Experts of a small language model.
Size: 14 layers, 78.7M parameters.
Experts: 144 ReGLU neurons an expert, 2 picks a token, a shared expert of 192 neurons.
Below are experts of layer 6 (counted from 0) of a mixture-of-experts language model. Rows are named router (the router's row for the expert) and show model dimensions 320-383. Each number is 128 + 32 x the weight over its row's rms, rounded and kept within 0 to 255.
Before each expert's rows: "mostly gets" lists some tokens that are sent to it at least half of the time. This comes from a sample of Wikipedia text that the model never trained on.

# expert 1
mostly gets: " new", " former", " public", " local", " a", " Chinese"
router [119 153 169 146 178 201 103 118  88 114 126  84 119 153  93 160  76 130 162 162 142  48 114 120 119 118  64 127 228 170 144 110 116 103 157 160 151 124  96  67  97 135 173 128 155 100 119 140 143 134  52 140 116 129 134  81 100 118 154 105 171 123 108 123]

# expert 10
mostly gets: " B", " S", " P", " T", " R", " F"
router [124  85 147 115 177 152 142 143 192 118 156 100 129 120 145 127  74  71 143 132 124 138 195 133 107  71  88 107 112  92 194 146  60 104 125  97 155 155 198 148 131 115 186 137 150 141 156 136 122 114 171 121  92  62 150 114 115 178 143 146 123 175 154 127]

# expert 6
mostly gets: " United", " World", " British", " City", " University", " River"
router [143 124 162 134 163 112 130 217 126 171 125 116 151 149 139 114  70 107 131 164  96 116 162 208 154 138 125 127 115 170 152 167  90 184 116 121 173 138 122 131 129  93 139  90 123 143 125 106 101 165 136 154  84 134 155 120 153 109 139 125 110 136 152 110]

# expert 2
mostly gets: " he", " He", " which", "),", " and", " who"
router [118 131 109  75  95  70 152 110 110 177 116 151  68 179 169 141 160  87 137 102 145 136 171 115 126  81 167 125 106 160 116 162 216 172  90 115 119  93 122 210 118 101  75 154 156 153 156 125 122 131  99 130 117  82 124 114 147 139 149  85 120 171 119 159]

# expert 0
mostly gets: " Al", " El", " Sch", " Mar", " Ar", " Par"
router [148 136 119 100 151 136 148 125 150 151 104 103 115  74 158 200 174 135 102  85 141 133 110 136  98 148 110 151 117 172 132  89 151 180 174 102 151 120 109 101 153 132 128 149 138 113 139 115  69 128 145  68 170 102 115 102  93 108  42  57  95 152 135 157]

# expert 5
mostly gets: " was", " is", " became", " during", " would", " until"
router [182 156  91 135 135  97 128 188  79 109 113 155 113  71 110  93 173 110 120  92 111  97 141 106 135 160 124 117 102 140 155 144 112  96  87 138 152 128 150 139  88  72  72 113  72 153 126 110 110 103 162 160 136 144 108 201 187 145  96 161 131  86 124 139]

# expert 7
mostly gets: " director", " air", " rock", " head", " special", " car"
router [123 195 106 145  85 135 146 154 138 123 117 120 122 155 171 130 111 146  96 155 142  47  97 138 169 115  92 133 114  83  66 135 122 102 120  93  93 112  68  79 124 111 218 134 126 121 130 167 156 173 121 140 180 115 131  87 116 160 155 119 125 139 159 111]

# expert 12
mostly gets: "|", "\n ", " John", ":", "):", " father"
router [171 108 127 108 182 102 177 182 149 146 110 143 111 131 120  79 160 198 189 142  55 161 119 153 136 193 105 109 110 156 183 149 113 116 130 129 110 203  94 121 132 111 101 115 158 124 126 194 105  91 125 159  84 190 126  81 113 122 117 130  77 113 121 108]

# expert 9
mostly gets: " c", " g", " l", " re", " p", " sp"
router [119 148 176  95  69  82 103 124 169  78 111 102 152  88  90 129 123 181  78  78 137 151 143 111 140 173 134  94 128 101 174 161 141  77 115 116 139 156 153 122 148 225 179 130 134 122 117 132 127 129 178 122 136 122 118 163 122 162 105  68 155 178 149 133]